From a checkpoint of a small mixture-of-experts model trained on Wikipedia.
Size: 9 layers, width 160, vocabulary 8192, 35.6M parameters.
Experts: 256 experts in each of 8 layers, 32 SwiGLU neurons an expert, 4 picks a token, a softmax router.
Training: 476M tokens, 3629 steps.
Below are experts of layer 5 (counted from 0) of a mixture-of-experts language model. Rows are named router (the router's row for the expert), gate (a neuron's input weights, with its number), up (a neuron's input weights, with its number) and show model dimensions 0-159. Each number is 128 + 24 x the weight over its row's rms, rounded and kept within 0 to 255. Numbers have three digits each.
Before each expert's rows: a language model's description of what the expert responds to; "mostly gets" lists some tokens that are sent to it at least half of the time. This comes from a sample of Wikipedia text that the model never trained on.

# expert 1
It responds to: Short word-start or mid-word pieces such as Al-tern, dec-re-ase, l-ose, plus table pipes, spaces and compass words like north, south.
mostly gets: "- Class", " north", " Win | ", " | Succeeded by", "tern", " buried"
router:103161148110159095112170103092155145109151112152111156100150165134153153116108160104148156096140106100099106091162095150138154104156163124111097097143147102152147152115139111144147150146104107154110141159106152159156145114110153108101106109100107150153102153150099114104145156100162102147099107105150097154110142090113153158126105163105103150107112114160160136137096121152148150150154106105155161148112100141143106096153146114106099101160119144155121104155096115134099097147154105
gate1:107164144103166115112143134128123136099135083169123148117145129154158170114124099096130141120150128108097129104158099146171143071135166152136089121103204085138156156112154142145157136115101118148099130168102154161135149128089140133128098123086108138117098154136095092090135131123122105157113098113175111158083140131135143149125130122114136118119090111136184143129106148167145156123181109096112139124091105105158115102146145128117131097152095158131123131140120127156114146136138114
up1:122122132140145128110124149121136122130137082121134122136115085153139132134133048135091109184143157129120145121085165153165154064102145149167136155112153104112107133168119134143133115152172147133127099146107133151111139137128092150180142115123124121140100110104099093104113124135104116158142140137153157166107101135114139133161152087143182121139122136124190091103116164115106143133127159121074154085103138129134128129153133155120168117122107108124088142114142169158145161097136135
gate2:090137122115146168099111146116149135104141127167101152094133119140183146111099143132112134146111093127131122109154140191173135135161108087133128082145110106153149139124159112121146142092120130179105076163136146155138128102085134155109120138116101162153106168135105114097118156120152090173129105080127098106128122107111158120122095132108085124102126121146127114139102132139127137114202107110132134136093111167141107131150141143106091088136112115146120138149103190117138101128136116
up2:182150104122136095149149109066106120104164119117111103158114136102145121157145130101114133115140149144104133111173130117134138141125139130136174130110106164165131094142169123087092173134109127164134141096110184144159152143112136106116119156112118121089132154097120147108181103120114114140169127112177114126124120108147166111158093123151116161116091148141140142170155102141124131139112141142110149152136143134121103142071114110149087127141129145136114136084148105129142105101155054
gate3:088132141100137156111151099113107163107137136132080129115120193125179106128088110085129157114120119116144124101153139144130142092148137126078112124163148119142131139136165144132157167150092120151123111117150143163136172117094137107129130109103075139092094170135139073079121119109174131115126132101153121147122153139101156124144108139103135133146105140115133146121105129175151144143120115110126175147049150134158143113141141136081108112156107130147120096159122115109144125156101122
up3:108139116146112150121135148142134102161136109130171150135115126117120157124134135119149124131163135133097075137131123112142154119140167123169133087125120129131149121069078159117137148136167145110104130157105130153121105137144118138098169132129155140154130085178130108143115153106090090116130105137071087142142157124152121196071123110135127137110095104145128139172111185133118139141150103129139094074118122153157100121140150094103078133106112162115091115111117143149121109079134147
gate4:128151151127132122128136116073135116107137131152075150112132133129152124111080159117159153117136117094138135092136123164117143098138130152097105122170157119158133136139135151141174113132116124125115100158087159148155132084104147111109084152097078127168108130153131105121121152119135156102105129126131125145117138120130119127103069161083128121119102093128178153152083118158179165147166093094159125131098085140137115111107134109146102107148093169183133118137115148124153095120141150
up4:163136108151132091120119101158168125142127140139093119128157103139172138140138127155134119153079097127117156120118117150077079149130150123130084164187149099118119094147131133080121138169190118134163084134167126139133113098143125143144138174118108091144147127099121047112112123109136169124099140149121115102121115136142109165139120109120131135138102153127113167128074136136158147122153132127112180067139128124113120116130114113164125140138078131141119137127114140137157140114120148
gate5:094129201070167122077155101138104141111162137141125126098124112133122115152096173119147145096120107101122107073123115129090179119147118128118123109108133148135143108122133100154146122120109136167104115170132139136163097131140156125123122109127142141129107135127116113130149123059132123201107130130165122124095160099125132154121115146089131149116124119159134125147137067129083154151120144129113115108129111205118087122178158137086096120134111144154128113133126136122121125142130137
up5:116116162102095152067147104153130142129162149116157131110146128169153117174125152129151143101162112137148112098110095145117152173097108121125154109130125137114138101170102112175120117126095132174101128121137107103143119136085147127119150102131152080095139112132129114124166128106129116157150143139127120131097161140131127133145112106101120176132137138125140143139146108137082119155132142133152085092161136177095126093153112120032116142100113106151083128100160101145134138157144123
gate6:123137175119152150106151111074151142107157128139119152087127157135147139101110151097188133106139108113100102101161101132124110114137141103134128107168133105147176146101104139142155151167097099155095142149109130156163130109130154108127102126093102140138112117169112096131132148106170127130101110097156106148091163107110124153125102159117121156099110132180125157156114136133152153159122100094140121117102100145142130074116115111075133082141112167157116106155108146176118128149139122
up6:166159116115143150110109126081100120120117142159160125120149190138105106114171139105151137102162117138166161117149113121147175119141155133107092136098108085123155123144075138162095128113118113105097133109098114111112144136148107135118132141127139116090116151119147138141173171106129078153136117147124156171115172086151137110169123131160122136093122110117135128125113079130143087120131113131140089173147117121161141158135115150123163108166084156106158151143148092144111181133133119
gate7:077148174116130077100116118095156148134127128177129145123140126144136159118112136115142121131131134115105129117213149132122124102128141117105116097156137111129130125103122142148153144116124132145105104155114134166124155093073153061136075118104081186128090143149107130134126147119168138164107101089116111158109119106119113158119158128124089119118098101152132123133134153141134163121139082105148163150096117120143107092119138104104127087150139155147124102155105174151129135167131110
up7:094131136156095092120086129111125142182113166128132098106085139187130114131173143137113110138076138138124131130119145144106127166120081093132096128153124139119149149131138178153143140128149128122111123153124102156120137115087124106163094157147105146098152123129125100112084114146144127147157144110145149169125113101118121159092166110126119098145126162122137117105139165135136123100174103148134148172137099082117141127163131168129149106166120101138137138146087160084091171133098094
gate8:125183144113156137137131097108127118107206110151098141118126147141144134126132145103145130115136107128131107103135101124131164110138136109117113122151126142141204144123111102139153152125074139155120124149125153117154152119138146107132104113106109153131130174133114118097132130071119100109120086127115105109117158085082136142111098154101109125063122141156128141144100136187118123152153091131145125151140121147154131105154131122107099125172087128191142113171094133158120098131169100
up8:141156115132152145139106139132092079147198141112136119122150141172135127120144116133144095148146172138161125135112115136099144135102128129133115131124102153118214136109099107148150113127100134139151115127135138101115136131143136162151124139126128139134159159122148130105147133090110124117151119143082098070148115111078150117148073124085101120051110143116100100115132137176088128144127127132090123159154151125123161107094163155153131131139103087154135123158137124133123083157136093
gate9:124121163141166115122123127133145145116164137155131124096144110138121169115140109103140119088147115117098128132138108122126120112153173120104108123142136130159167177137137094112151130135132104182122095180094129135149154127121140091106096073089121145141085135152103080100114154107144103111087078095181120111097148095114126144127122156143127131116106103153124107129072143146124124122138096134145155145114128150164105148175141095099129113177139149138095119158090131143124160144184125
up9:138125122125144122137109111079093133114128118131151117127152107155142116119141111147139106156134155107143159131169112131108143134086158091151145126121112131096150179163127094102138132138105103113184148138139154204140146145106147128131117111122097146094140148139097147125161076132162168136139127126126152122101140144148163105169192119136137083141156148108137103132166172112105109169124147163104147123123131104128103145109190085093083130124128123147119121106117153144161141157090122
gate10:118151159145117119128129081144134126119144135138116136106175123129118135131107140117131114099134112115105110120162118156087140092174145112098094100186127120161143111130105108128164154112123152162106105180114146142129164098121190116135125104096097145146108139151109081125107167076155121121125117079115122104102121092121114171102093166144117129098069132165143130139128138159140157164153102139123149157113112140147091094131137118102105114145123163168100105167096124153147126147141135
up10:111133133133147167132136135161135108148139129112145124123132099140096146119140144133132097146139108141159144131113144160072143117157107132148114104188116116161155092163112153118130150116136149147171127160133133118138106121081172136173159121100113126148111105152142123133109144116125136084113103100098128051134089122127083154142063121156143111108151132130123088131118149101132124136121100163056104157138102143115108093139154159124115120141118132172097135148099129114178087096136146

# expert 41
It responds to: Nouns like war, death, story, century and disease, closing quotation marks, and word pieces like bar-rel, Char-ter, E-ach.
mostly gets: " war", " Civil War", " story", "- Genus:", " century", " disease"
router:102158153109157116107159096101155146104153098147104157108150158136147159113106155096165158108138107107109105095161093149141159105147162119116105101150153092146149146101142100144154162138104120158103140152112160145151151110108158113096102112094104154136107152160100101105148148095157114160098104096145106152116147094133149151116102159101106140110115113156157149145097104149156151146150102099158159145107095138154103091152136115101111098164125150157111095157100111143124118146142108
gate1:123161135110106088118149099101149191115147132154094139113178193107159144108115132101144149106137126134108114115141105112116141094146158103085112128130160069148127129095153115159126140163080093114123157129076160148153126125122172115101110139115109138130110136175109128095133154100156106122108113115141085155112122098124146154145129171104091145113086126147154140160135104129153157139148101137139136100138093129136131110105142121111106107160101126165125104142109129161102106174149110
up1:118165111114165164103138107143136126149120168117074121117117123120130166110109137138122109100169136130139108105130135118152191130142138150122123119173183125131154108113101119087144140130137099088104183141136141155161134122071130117150136121141148150140135122169121086104147131148151177161115135140120123158102135163132100098121092101160106129141123101144167131115129149152090126170137103118080172141108146110096088128163111097090109120138129121155156103126124157097091142109117084
gate2:102150161092158102115136104102136151116141119138110162089135172091160139117112151129128139098136090110101096114150104159127157094147148146110115107126129107151157122124127089118151091112076123152093170154145155161160118094128141116123127079133111151143110158141133118103132147078187121148095108116150097124112162103137115177111095163129081156118100144151170156147099109126171150153138119133152106128117107159165107101118110132153146094136107146122115083149120125135116106122147101
up2:099088134142152148120146101112097147079153127135086134140129128077117116139121146146124142119141174143109134107128155135114102173110111146115119146148130134152123130094175117143118147135169091132186123124130129120110151125171134204127137168092083142124144158094136157133153134094119126175154123125160187176102089134171147106170104107150137121162122082098114096104111096137121130107129138157129123153129117138079109140147164128100111118148118125143121141131127151153147126121163116
gate3:118149148088141143134162096106164148129137116151082182094163126126131129070116163121148091113156092104115114106137115126142147098150132112110118109148167112140145149098115103132174118148094104117110159159127129126159141099111133121102107131120090127133093158176102124124128153083137146103116106094133112139096128110110144165147140175102129154108093101171162164152101124141148112166161106100152152119116090140152102110144137107116117114148096123164116098156089137111103112171132101
up3:151098123123158186154150141145138151135121160109103123111116142146128087111102149118143117153104108101147142118083128068102115163158175110129114129146142107091140135078096136139159164138114106085119132122159099111124209129115122129123108123117090128092153124146094129118118094153132123074119147111145147135105096120091115133170127135148155166140126129148124117138132094116120156100121149145122134128120110167134129151163155095137080131160137109173134084144098111107130133154102083
gate4:101143143113141102120134092108132152108136090160095143115176159134129161124108142090129122104129085111098106118174111146160144104136132122114091117151168124172162149090166085135144170113100140121107183149108131128128111146077133134109103139128109186151106149171102098098136143086143124153117128084150103138124119129152144141108137136144117136089088116164151117173109142183128148141148115124122110169075136125147088114140144120129124094141116150150114112147109109148119109107133092
up4:132108097149083116093113138121084131107090105118102114151115170135137151114107122133137148137135115177113151152149147100131129131164143115154156150121162170101065147107151103136154097125144090158121107137147135116086166128118108114119159153135117103122119149103146123143151057171110122111125119118140151111142121134128153100159154118113143118178174114126114095127119117149118089165116177179109183138159163122116134139120164097139113137137103124098083146145127089111119112091138135
gate5:110148144107151123110148110098160152108154110156100178102155161129177140105117155090135141108139126117092113098141093135172157122157152107083109096145150102151155164099164105141140117113102110163100129148132148154156155117123165117098115100097118134134103155148120097128137127094170110139118095103146091120101122090131171163091105144100109152096104097145149156154119112132155149146151097119143126131115110137126117107124104104107102096149097168164113097160079115135114111156130112
up5:177099126129127135121085141177128187124139112127157169155121110118126136102151124095134136130105098122127140121099133192093094132121143114107132127190104152145101119102169140111132132195097163098139097132166090111126174108129144130138161118136155143143109148101104122112120133122130122111081134132123161160150115126141183165109116142100117143136128110128128138113168140119127152143121182106152100090104109130136093123114104109160086126150126083091111109144144113096134143126165135
gate6:117147132146113107148151119098132150098154129168115164099164116130106124105103172082153116086148103116127081109178112146107134091148139097104117146146132118137110108109141110106168169120108114164107164137140143158151153116107166111133100121098120170133094158154122105104155119117151090128102097123131079149131163093124119147107136156098069134094147096153162140174126102109135143125127104091165141119122115117148129124144121081126116117159114115175108107130118148161119152114178126
up6:142099138082150150103092100113106177103170105120129118111080130131146141118127101174129185168157129121114159092116129137135120149105124109088118115171142124176206140116183132136142132208145127096147103096131105093123156115126130155109136123132134090136140103134138147123120138129126092129132151106159148146116103164147135129142100123128155143123096103151131143118120156146160114141124132159095123093157138147082119118123139157083083119136150134120119095142149109135152132131100103
gate7:130155145136135102112132118097171119084109137192132165122154146128129118110153131124139113122115097098109114132168118108115121096132190100135111081123151094153113128109168146146149119072128083145122145148113157143138107094081123105069115106091081154127108192118145152137119136074140144146108122126168116148119146109116111174113123138119116141094112119138114166145124128154204146145123123126155116131124098118118110137109142117126105119158110168128129107151106100164110129144111110
up7:147163175103099097172125112102116098080119125143134152142158110146096122114137091144112121141102064146155113146155155141133109126114170111146131107127152125114119155165113178139099121144143102116170133127103103129137091122120132136109130164096139146107107125113133167096130166079144139097149157165121106118117153102140133135169130161117114116092114134137128152097120124155158136081103134127120074123146135141128067113100182141157155105146156113097107131183122111112149106115108146
gate8:081162159095152096146124107127180138101162149149126158119123161122153138172080151104142158107118118078134162126138103136091142118159122127134086081101167135134118142108160104108139114138110132132132123120117120117147101093098138136089114119096139141166086149135083113136122147134168086131121128112166117131118160098161108110128080135144133165123100130171152119139105125138140169164131112093142104101127120146113133125111156122105089094177109150120114085168119084161132123144134114
up8:099156137139148129124127107139117128152100117116148149128141125124134116103130149139156091109123107122127087121168140141123131089151146124106132114113117123153121092130032149155106104109104100157128127160095147136158157165110129132147094108141128146116146107117102165120099168124148145097097136113114099165113129109053166141121166144099123116095115101103130145103126137076090111107133134133141140152131127076160133108121138131151159140131155156161117142128142166050130157157092115
gate9:124147165108127118156146126122140137101144124157085127105149162089121118092121139127171135135163143044100106088166109131121141099160130098107132115136172095149187171108134126141137174125123102152111125154132126125161130099107154118124069115116117146129095166170125121114132171096129111174117115096106104134089156105134134150099096140100098146106121098140151197154136126127113144133165127106131115127099150144145103100138102135102120114155106137132133113152121115160121115156140117
up9:086131122107086133087147109107144099111120107142165154158099122143157164140124132115136160122114098184104137149124137138163136106124174135122117107152102129117054108140109132136172104165119134154134124146096131167138151128121123140110164112115102134175119128109088164139134121142125089102130103167160151139169111128128153159135131137150120122127135138132133064121099117185111146133113133090136135105106076152147142124127173117132103083116132141106105159159102121083103151144171123
gate10:107122129124117128101148121118169158111148113148099158128149170111138136125096158096126157085156131136121122135111134151128137072174168113100116116143157085111187161099130122104165143116081121137122140141092147140128144121133141107114112121099085147121128132147101115085156147100174153144133135112152089101123127128155133137090092166140060103114117092161164142153109133125148157164129108091116131140102132131160093087109125086138116121110125121177139121142120096158120109099155112
up10:122138096122101125165096140166135117129095117139148156130129144122101125111120131105106130084138152134138127152136151167121117104139140128150166118132143104125137161138093145108133105118077128100117123119114139145115169140108118082143106117153104123149142131133107133062142129140132191122159143121120082063156140146103109113098129169145100095142138079146126159145126130129132127178128131118085107101090155104153109106092096077150137172125105110170158138119147102143135128058138154

# expert 35
It responds to: Line starts and field labels in infoboxes and tables, such as "- Occupation", "- Area", "Scientific classification", spouse markers "(m.", and table headers like "| Date".
mostly gets: "Scientific classification", " ​", "- Occup", "- Family", "- Location", "- Height: "
router:121158146121108125079140127111116161131144129165133129112137150112128135121124164087144157113148133127093090113153124161146141107186155121093095111141171130132166124125154079125155148104098113142088117125110132153141140074086141120104115115102107170142100150140120132104170137125137108132109130112133119160117142117148116168151073172095133136137115110147167168142106123195130127130156126089173140164133091144127131118155154104121142111197131136143136122136120139168131119167124089
gate1:161108131104135142116133136117098158064142158145134146162157134146138159117121121136129116090144127139164134114134135138131127081153140125085076117118158077137166163127107105137106184119138122112099175146082143152145110112106137120056087134124158151111087137139119113106100164125154095107119137090089073166096154120110142158149140154098136130112145120145141157094140134127132149130111134164127160125106068147125091111157118148123128113112153119147138127166115135143122103101122141
up1:114140160164111132155094122139104121118084109100138110121160136131138143123141163096116114110138120135156133117151128152106168111118118138089104144158157144126112067144194126187114087139115147133136162138157116119152128106172100092142115117146154134149082133122114120141102116161142157111106147130142173116099120122118149121088158142095128111144106126141096116100118170118131104108115118151125170132142114100137135136184118158110136146076142145105136082114115086152074144174133172
gate2:081104129087112121108126154103163095112147147115094137141131143142137143157135156131140159158114126092141120149104126122133143075223134101097130132152144129153131148088136122166145133134177154128142110126137128175149137119145139128122128116123094097135121127126075122119093120125140175085117133141120109128100108110083121140117128114103129133118079178165074166172141145147142129129157124146152131128132082150157114099130102113092131100148095143169131117165108114148122101110103100
up2:084142111177142120142163135206141105131101115155137124103135125127137140108114102133121083136117138152131099129057137115127114119117097173156126122116144129128134135157020163132127113137131139081126177137125100111082090133099117090146106108176129148172179110128110140111060139133161121134149131139122131120126149097104139161123160112135121113104144091131146119118149148100156137138151134131139140134109138095116120116080137125164127115117143122139159121127117131133139117128109137
gate3:175095142144112103124140102118076130095143118168140175110172161117133140124122112120111115129126102105149122091150104152183135125110154150117107134184156106153155139112119110135167197150134094119122116140112132110135174078108134089128125122104110161128061115175081133093122114109138129090103141153119127131135125129109138144115077159133140121114110114119104141138138140096153118130105131150112149093123142167171112109180129109181120102147128136125151131131119122160118094113142134
up3:131136132132096070073107148139081078130130089160156134139139120068127105156121149134114150124125130113136106127141128158163102150116103161115144155136129105116127125139141120122104165154146139140127069122154138082084132089121151107159128135126093134092141129146112136094141076088122102107098124113155125127177115141099115111121100162124163156112148155124152104153119125159112125147112156106143111118162124177122140148157140133118133138179155105124150151110144063173146149114133149
gate4:166096147159131124129140143119120127118146101146144120136140153175138121077132117139109189164160148111107091125137141167107147137114117101124085121159121086154164145111111084147120156074131086120100151145095140163097165120092155092123128125109102129172108103118093093090111129131163148116108121080134109153140146099134143124120103111117142166096151144128107140097150089151133161137132148135129163144112075164134133124114175103160139125135108131123115074133133136125106140114160158
up4:155137100164104104139122161177126115135154101154134132139144166107115150104146089105108153154114117103113126123113121119129116134131104067129104148125132133164141130109081102096166143172133116077130108096139147131104103154129156160157134148118115120159166131127158117097089116132110106062160152170098096150132138130143092118093097102153133117104127106124175126142146089132112138139173110141194089154129165146149140104096142128142122090155131131131156113100112118168131106142129119
gate5:145100147084108133090138118153137094150125087134150132120144149141116122115188170129202159093137164149122069118116117133093109133131121136113116115121146115139165098136101110103137150128110150114142119107116141127111154131144122112098151138111102120120134187146121118109103118113116105136130150119225142139118161096152172170082137129091141106138134137128149134101118071158119124100134154104134149122130095106149148133121180083140123101146143125118158139131135104137124149106089129
up5:127088107108164119125116143133116119077117117132098145133132093149145149110165108129122144082136168114112128144160140104155149159143148141151150133130103149134109161141126136152189088135109070147150125122133113136108108101121119140171125127170110158138127129105093110173076168103110150155122103094110144154097130119108142113155172138119159123158129140117091166140131130111158159162115141135118134139122131102099087110085092162126105135139133091146165168161119125085138065140147135
gate6:129164146099157154112149144138135089139144115168111125130104143120122116098103163112151129165130136100086065105167123136137184130138138091131100103169066145124135124149117102143119143116107117147134125169125126128111158129155144084125091099121164169138120126117116119081141136107126124136117144152134107106125157113140136151102129121072147099103148086136084125140150174143141131127167118105134177168118094086114062134149174138116114097174117115116115133156129133135111107111128132
up6:144156108134122168160139126163130104127143164123137140159103122076107098148081114157102116088134104140084115157073110157118130135151138100108092118159076130124102110138131179137089159146138151116091109130143138164131130154106116120157088134131175130148128146155144170105125125122122138139129101181124126129121155101141129142106119130118089171125118143104125102121135110130176117156122101132110156126136169131149117143097101149174127103206102127116088142119124135116129096178130125
gate7:124141145124163085121125107165133102108105180161093136061126097135120120147160082130171160134123102125135154095153133172100195122128129166091106120127157123125110107114120113131138187150114113111159138188106155138136151107159150138125125103137143136112115136166107104073112126136156129117115114128123144113104159101129117173126142117143116104112115127131128125120140101105081158100167116114054110121131114121122131141122152137100105099147134157137114117145109158156150099153121161
up7:177097128125162108143111142133108118148123167128107116098120154167100150071115143097103168127129140141088141122140127128115165100131148147135120130131169117092110076111134158143151113103138118106119151127132141142144126127164149168148139155142133150130130043121110115109122132106138125113136133143085125087128138123114123131109104147146089097110124142116120105170116122079113122177137106155129152152131143068104112121086122140090084148158126152155119146172150164110176147151131172
gate8:085135128143113089130127129107124120123122108150143130107124130144122141136108081145149151141131119099113121070162096125127111113225144112124082147126155115153157121100115155124122110081079154132136138141139142127149085110111130125083094128119115173145132132169124111147087145117133132159104109116179098182125184096129124151125124147053120132106098151112126145118094140158094150167138116131156128122099121150152130126106156134131108111132123125142156127163159120156134122118089144
up8:150095170127119107105149132137131098145152106111110117117144133117098108124121108101133156140118104099157112081143128110106162174139094149132127170106118157132109087132161141139137113185098161085169154135142095124109116129113152133106153121152122139154120089153149112123099121105162114124086177160114115153159156115123167078092126117147139143130106165105185096171143091080100135113155124122143101125107156139122117117165137114097110130117138160128151131133125152155137113166112074
gate9:134150171113140153126184099095163133104177153167105125148121122123122139102118136101170127116139106139080159078177101136108112107162151154116072123133136097133172131110159107149135125109147085165139123133115137164155115132117135137084110129103081147161128124161098118144174137107142137130108142089130105138127156105109117130156119127135118134126108110153130118146099119165116121129154139097160135129120112155114106091142115126121091071145089145134114147167119179144134070149130106
up9:118168102146148100126103143141121131133147070117146141089154149134154126133133136146113136120158133132176083119097134124142147147121152096121147096127143152125076129126130154166126140151079168121155128139122119105142144066164131092155125096120146115126117152111134124116073116132099145109125102124147126121131118121129179157084143146110139145127147113130158142144145170078127120104120121171096139120107136139147139102154122112078143194091144149152110095118115064126073134168130126
gate10:126167146124115191186110122120098106131138143146116148108105131143137155078135074143152141132116106098137113100098138156070147132134155103093093098135111139134118160103153145127153154079125157130157108156146172135160126143124127112120142103123162113134093148151124116130129142121119112091123125129150109084092152130144159157120141111090142148125193157132117176129100129141131134125115139096087152130151122142107140153132151195131090110132107134174126109124102126123121116072159132
up10:127167123167124087207131125127132184121114130130142147117127155100105158117115127126141117137148117124137163084114129134130102121158138136117161129119120117097140116134122121121103119072128113119133110117074092109176095135098111160111118119128144084095103131128090171106167155131159164145147129152149155099125117126077110185181177105147117115116138133121106136117141144125141122098121136113089134154108157098153160119140109113162106158141073128121134130140127145184101140142124094

# expert 52
It responds to: Mostly numbers in table cells and word-internal pieces like micro-sc-ope, gyro-sc-opes and auto-im-mune, amid math-heavy or tabular text.
mostly gets: " Player |", " a s", " themselves", " Philip", " each other", " am"
router:099146160107164114112156099101166142107154119154111159101142154128154156108111155097159165106139111110096104100153093136152145109151141140111105101152154112149153142102154111145149148135106103159089144163113158152157149107114160110102096117095100164145102147157104099105147150098149117141094103105147109148102151088135152159105112164103113157114123122163156151144100106152149157146147115096155160148108097142152100105161126102101111094165119148148114103164103113152119127158149106
gate1:087142145128134123090176100091138157082142133180079137099148140116176165089113179126134132095128086122112132109165100133138133101134140125100112104194137113149168149097152139134144153119118112149105137136116148123164121102149137123118134063121099131141098123162111120113121160129136118141127117094145123158090112080140163126108135149106103122137102132135184135126083113131174184128150109121149122146137111157129086125140117105113110124131107125152111127168106111160124113145145098
up1:123118136118161135163067170186170149121149146120144137143135110141152082158146088072141156091154157116116087128117162152135102130132136129118118138069135093121133121128124106124121111169112141139142124132123126154178121122098170104129104162117129120188161135103138101156146126088150116136124106090121105101137166140142118133106097115130127147094137117154106108131136136170105120171137118106137166124090103111113156130107143150118111093153118162118140117171113137079124148110131177
gate2:082156131113157062123143119117143161095175105154147152134140134103153139131127152108158157133134125122089150129119137135132170097176166128126150116137134109146154129126143082163194173135112132130116124153132126146146137098110152102077080111117121073097102136141091137113120128118130102102071111160159119128142103117140127153109117136114102131110146087148172153121105128131151126105133129126131130172123121151117127104142083103075101114149122129151137066135127152120146103151144105
up2:116174122131086100134138130109131139156128109144144126133141143123154095120177151157134131155132114140096116124150108138115103148061144137115105114126174122138138065145115146137094144105127120085199076108127134127133142122109109190147159169096117170112132124122137099108095199103135144171091133145106143163117126150144130119068104131127113098096130132129141135112161118147108115114149117142136081129114113116106139131151172090117128140133130138099118127155138123097137137157094162
gate3:143143139103111112125126144119135139110130093151131120102114087123101166119088163093155142100138136110123098091159169124142188085140123160133134114163132119101096133119097096129152156152145128147092158130116135151152122109132126129105117145112112189128104147155117110127132162113169112106081120099138109104131141131111146151123138141120135154118108147169169137116103092113122160118115122100149121124077112154147111131162126116125107120156097143132150060149123079139104122064199137
up3:139138125147110163153135138113094170114122152134133103159134130135132111109163081130123095137136117154145111158155170154114126108136143118084095079149131133147119112133161132101131127134110099133144103160099141118196128136110115111171110135105111205126133143172094118086147140080139120075154120103080156132100126132108073128080113120130121112116108099098136130139164157137100125123098145073133129155118118138152182107124133099117099129140155147165128143136130129091126140134099104
gate4:105159136147153103113168140107116156116153128127114153116157150128134101121117127119140169091137099161115123133121102137138139083148157114111120073131098106169153132139122099160153127110128101142117162132107144173154120119133157108117071094085116157135090140111146082130150117118143097104097112073131128170083173125129128133153108158115097146119124130157152128129143083121178146097156109150143134160134133149138103097160091090118106112163104165149130110119083126137138096136113085
up4:111164112106151123163144117100158181130121128127079099180128135109159134165139112138100105166147098079135108132176117134145117172113139152119112130119174140112099127096121140110080136114099172129162091114118131107155088116096139156144130189150167143124151123150115124110139161106097139130110102154150119102099140162146114111052081152144117128135117148108161152150132117139112115145179134093125127111109098128113133125110127170088139098143127120110121120152133157112125136135151140
gate5:133142099135175107102137107117196122095158115169095169088115144150137160121131139116140135142170102109106144127128117136145113109136124145110071114160131083124165162114134110126148121117125107145096150181135134114172134133129168150130119104126110114137118149133076133113139181136131116162102126121105111112085101130158140131111126126138088171111109101139115146165080124167138149117147076116115141166130078131134125115163107124113127112151098153131164117165127094113099089115163105
up5:174112100127115124128135126154143079123133132143133110131124100196123117090127105075107132129168125082100103131116163169115129084128147135143138208108169152115133096124138092124121126119113128126120116148118128124120093158132169176123085112092145125130127146183123130138100147130133142119133115092106135100120153144124130114126109125108099140165159112129134084135128160139117170153151119175071170116173165122119115108107124154117143102113115126100142147102160159108148135101098139
gate6:131131154113132087112138086127154139104142126151128128114145126101146133081096131138159113102152144097131108101150119154129116094171175125091112101169165114137115173125131108129136187176099109145133153131124147162130154123115138118142089125122094117137106145168081169098153143137160127118111119097150112131116124122142103144103126144100118146113078132157125191159080123124127146150154130092124160101113119142124091104083096081157131117152094142180127113154101160141104140127138136
up6:093133157087154122143151108062134130127130124123111114128117147078141138143110173147146121170104066151140112141139135059114169165099109139135118122122127151112109118145137117167164106111109133111162125169149144095177070161130104109118158110137119101126154121133160113134104145097109125081097120151144135149124062111109156111139112150107108123113145161137120106087180117106138130133115122153165139122152129124171160133144128122112111137147129124122101137111121110096173121140093104
gate7:139184117118123131126123115129145165123190137149102151084161155124103103095116202103125130149103148115121126091148104106137137104133154109111132105148075116153167134161133091165132137159116144126130144115123117133148099127111129124104115098119101161106122152129136105141118161064123152122133119128147099134109140103118110139139114144105140132099139127175144182133157111097137178109131074139116153133093132137132076109116111156088107125145076171137127084152116119104089114143141140
up7:115112151114152127194111135145195108143137114112116136108114148113104109169121146142130117117086128125113139162150153069108113137127117157145145125115081128114136137134101099090141111121145110130174112142176116105103122158140120121103097142136089145120144138111145138150150141081136156114121128110145104095138126094131084129150133118149131143045160124133121133066141121127111118131087106127096130201073151109118129147098105136123120125145149140133124155133110114183154108097135130
gate8:138132155121175127158149079120127142165169141152094145122137141143125160091147113132140130132134124101127131135144148121120148086148122153125118128116133115162163174106135128160111125118095108177087134139099128090138199110123117122126127114123099116127131145138117115087106136120145133143129112075156120144067123128140124130110120142122117171096101138121101141154130109077108193115129057127118168119146131127133134112117092173123125124134104128157124122166127131196081114137142078
up8:110127137099157174100143107138108156108180147139132106160097119137167135132130113128129169132062108150135106137111099150104101133153098135102124161103124162112111177138155170122150106128112149156093134135148140111154074121081127112132111115115138075130159174151186136110121128152134119132152152134134140114106143126129159143132124113131124119151139127117122139059107169097139132135141104136156176155163129128113128142106117117163100151132120114132121099143130129126076092197129094
gate9:124160118103176111133151120126158169119208131149110136119144144096127146103112120102157111119148120068140103099126112118120112101136129152116111112141139106125176132145141109124113157103104128124122127183123135090167126135106137126119108118115121134169123137167126120095118179111148089124079123130155135156148104095105153133110102129124068160123099106174131137138110155161135145123143130128127149166138140134130111142199098106111100124144116134122121073174087105135109129092132083
up9:162130163096124146123141131138105106114113145118144163109156113154130160153090110122113164094142108128142125123139125183151180136145114127137146127172096114166092132119111146127130146161139129160117121082106133108090146120147131182038100100118103170153129142097122092097127110135126160162132141102139098126150184132098161118174129114088161125120133092130118136149137097141167102119143121103125114131130126105163112137124145124101113128110157104138139119102132146174106080116146163
gate10:098160127118149106108145118080125102097126153122110170092132147133152141123101170120142130090140121102106117098151124129142130073145136120124138084129179119123175131126148118150160173133115135152099175151129111139132123118117139127134106146110110128134111197124114114091141114090155073130122099101176091163110143100131136123102126140114146137114122091148127125137132141168131127142172134112160118148113116136155075126178142129089103129169086127149124076172134144118079141151136137
up10:127170126123110138121122134171142093091089078140126150092134115147143131120185120130128176133144109105119092125132104162095171142105114148130122164090107108165122103111107141157145123083087170083130090145112162094140145138094149131097088113144153140140150138130126182133107151146145167143138170138094127147093122137121128130179146153143147121119139089118152138116178097128147127100149122142100106118122109088112139104120140175113146091108137145096099139130137080146132109122119117